config.toml
router_score = "softmax"
routed_scale = 4.0
balance_bias = false
vocab_size = 31780
norm_eps = 1e-05
tie_embeddings = false
beta1 = 0.9
train_tokens = 223000000
Below are experts of layer 8 (counted from 0) of a mixture-of-experts language model. Rows are named router (the router's row for the expert), up (a neuron's input weights, with its number) and show model dimensions 0-255. Each number is 500 + 40 x the weight over its row's rms, rounded and kept within 0 to 999. Numbers have three digits each.
After each expert's rows: "mostly gets" lists some tokens that are sent to it at least half of the time. This comes from a sample of Wikipedia text that the model never trained on.

# expert 23
router:493508464528528512469462527544531423433558537489506452460528461544559543507464480564557533476476510492484532511477534471533469535578466500496427540483491500490546426479471549523418505517432495538488500512511436464463512462526516479545528533543485508549540480512442502463517550496586471580498532503439541562517560538527497484432511577497475563489594503543537486562426507466471534555497483527521473468519555513454472510479451487555543467459497563462570465512442481466516543531577586464476459473473500448440445481516536478454551437472525473481542475530563561436438532512482490557504538503556521510543497451442559507462482473484489475503469562439495422497469577450523503542424523479515563550567540567488484467488498463538516550507491446464564565459501468528450438446549514
up0:482547508574499514531529430446498544509544528519485502491451430551458487521540486458546579478509530514475488439495415509521531476605458483546476548489469508389520508539519495577466450496492528517463492486500452479440509504441535476514472523520518544519448493490507478556534533534516522527502527603518484454513376513508515522506517472531542377514538509578534480560505490546447498430531537551497474491486449475511462534501457561511485468513454491498466544543540553563538471510447457527499558498482449461490457520448464442502497543572513545545476489554483451536551500491540496519471450424403540499548553550494457504451516459511493573492522404569394522477492493481553472500498563515504486506490511460491436548517479557499581532520519492543486615494458478472536498477521532
mostly gets: "|", "=", " UTC", " praised", " •", "amar"

# expert 29
router:455556487514556502447521566536418424528430522485427575498503470483479542540464443478497510453489517480554449481511540417512511563560417533520517522474526516535518427407450448460452567466550508473462455422496444486551446477491493539483507524551506531505522500568498456562501455523524470455521512587463541550409465492515523457529509487567477422505516559556503449532440434513576495461504505508476492455513475451498496515476437473481441508486428504559492439508444560506525496513478461543507437452476508570560554444456508467502485517592474560531489482456518503555530503522466511463467429434496478462511438523496527519508520527537477572564455472505409527500495463526484530498514500482550553487427520458481528418428493481486558509545561500500467475482522527505510452488517480
up0:544536500576498475472501491555405525551485470447505518455494481626421506551480465464429513478532487476482461476432504519556502471539492420510475459459519499444539538458509432492492444500440455510500504486451435510573563540360605484484447544529495503506493487473538498479467475505490458531522509528553521523508524557531494519442499519443481484513517470472488480522509483518557473487499554431607458500444525536497515435467435541549463504452508542443438499511461458559511487506427482504534477503564518488502486491482486471498539526509482472402467541488524471504456512541506471400476487544521522489494513506510534462555520425542488512514510421492468540547488453525509543546443583503490422559450510558559450485468546540461547547483540503484548446482492541469538440431467555
mostly gets: "\n", " billion", " million", ".\"", "2007", "1999"

# expert 9
router:521457545490504548496462532492497462547562433425488517513525515536506561538456546531506469515560443439516456506528495569559463409482495431497466537577505584527448451493506462520548443528514439492491477518510501489446472539485524437516565424467507487490501460524494475547505531511497530516482493515492502523549452585478490524501509504518529440492512548540524523490515469502523462503447489481563425472527487445455494508599503553514506499531548473490488527517485554525515386479522533469508544467473484439524533479524577541501520525551479385444531473487472478458458596533515490504478530408465505521585458483444522494486478499553516463509450481486477541437507511509537532519519480454533497519573541528466454410556448473516443508545409441516585456507371569473522453543485518
up0:490464556515487419496511456452403485529565481452556534460484522427514492534436534480502463567577530487519490435476504573533488467481475432543428494467493512511443500507487473501558423573470502567470479521473532524516494493456497542516454418464464462522548548516493508494493494511455445528539497454426428464523510515469439524499566561501452499454491494507501393469515442435455521508494484584566507543530491545508490495507416541563572504506503544409439494560499484533540466472558491495495521520508539450442500442505526568496518493510465496423572544492500444477526507513515483533489477488520522535528502462527464528514505552539567512562443459529499397522521485498557541489470415428501552456502495524447456534432526521551488519519490464567547460570455587519497462528511521
mostly gets: " ==", ".\"", " ===", " Coordinates", " Phylum", " Died"

# expert 4
router:491536523520448557518584429538491475499542455515493426470426510476572461556566523442556423476541521556460550570521497442553396465540445446521438475553453486436501569556488548507496523447547473526556534475511469466478500526495494445491519460515540538466479544473444477577424535519531516527391497504474486565492585519498444491534521454498431513500450472493604537563476537455585518464547490477491521513418558425480475490531496525475457480564438472483469496514528493507524472522455512514459540527517520546493482467470459473478503517497478555475534527542484549540478489582490566454565507500548564506514437482494455529519533470463439513559532481539488506572529498478489456501454577546495511542550440533470474507526499519438525523491473526458521552482457467512470515557518468
up0:499508446564434481535484463510484542476434407547497442565495531443527573432456513496479482527514479578522478515537463591507464501478533464539521554509506553519495560499485451518554471482535470469566512506505497526490504509491509498503546434469514480443440516510513535493493493497544524490482465434485407472513510525485496491531478459516407545456504545491406569486473525562486545524544505531468548522477493487501435437560475510507505592514514467478482465524633512492491515465464456475518502563533462462577469498482496523530471437456522519499471567549525487492568498575448576474479447449550549480498527487478444530516554539516458487481461510497494385516484482460535439465565524548464463473480575433445459523480465501449492552425578527519416476466444411482499520506491452
mostly gets: " Binomial", " It", " He", " They", " may", "He"

# expert 24
router:503507493490522404488531458495560541512465526487474593496559529566536576449470503460518497536494547489454468563518551560475446434546589577542550584527520525496538482568542473545518524463518486519514559463504505576435466474458481463471496443427485457423473500448508500526545443456474535487501495469500498403476473427507423487488497511458470491474498484559532518496456499492506522526502495468461499513543434534486505456493583419536532454547480522524542521539449493490524497526441411479474479457511524512510485492523509514480497547505461496423439564540549530484479523468535483539521495609496519546450506458527487553592526512455488525484526519518444446472547488450462451508499497558553506487578528479472533529567494480582464474426455492538558485512540587496494520485525611
up0:532507534488542471538550507534448504499462427499444543475495509555553489501466522435452481544523543474465474504513509475483549535549539449499515482464515487503493467540454456503563490493459506443455485463479514553485567456494492515507485466470478484506491519497502532513504527477462477445505467515494511520601408412529497482438522607519389490598448569514535520489601524567521599504427561457573429502448530458536504491464508485503567478473472440528470446471479466461487493478449556520489535486486489491552451600473564532542460404449537502524507484521505455493521489556474550531467489562542555468496527427511508514492484470501493471534423486543439530447455509502423519544517463454488482459470539537470442541542496386482519515485493525510459482570467555439528500557540477
mostly gets: " you", " who", " they", " we", "'t", " could"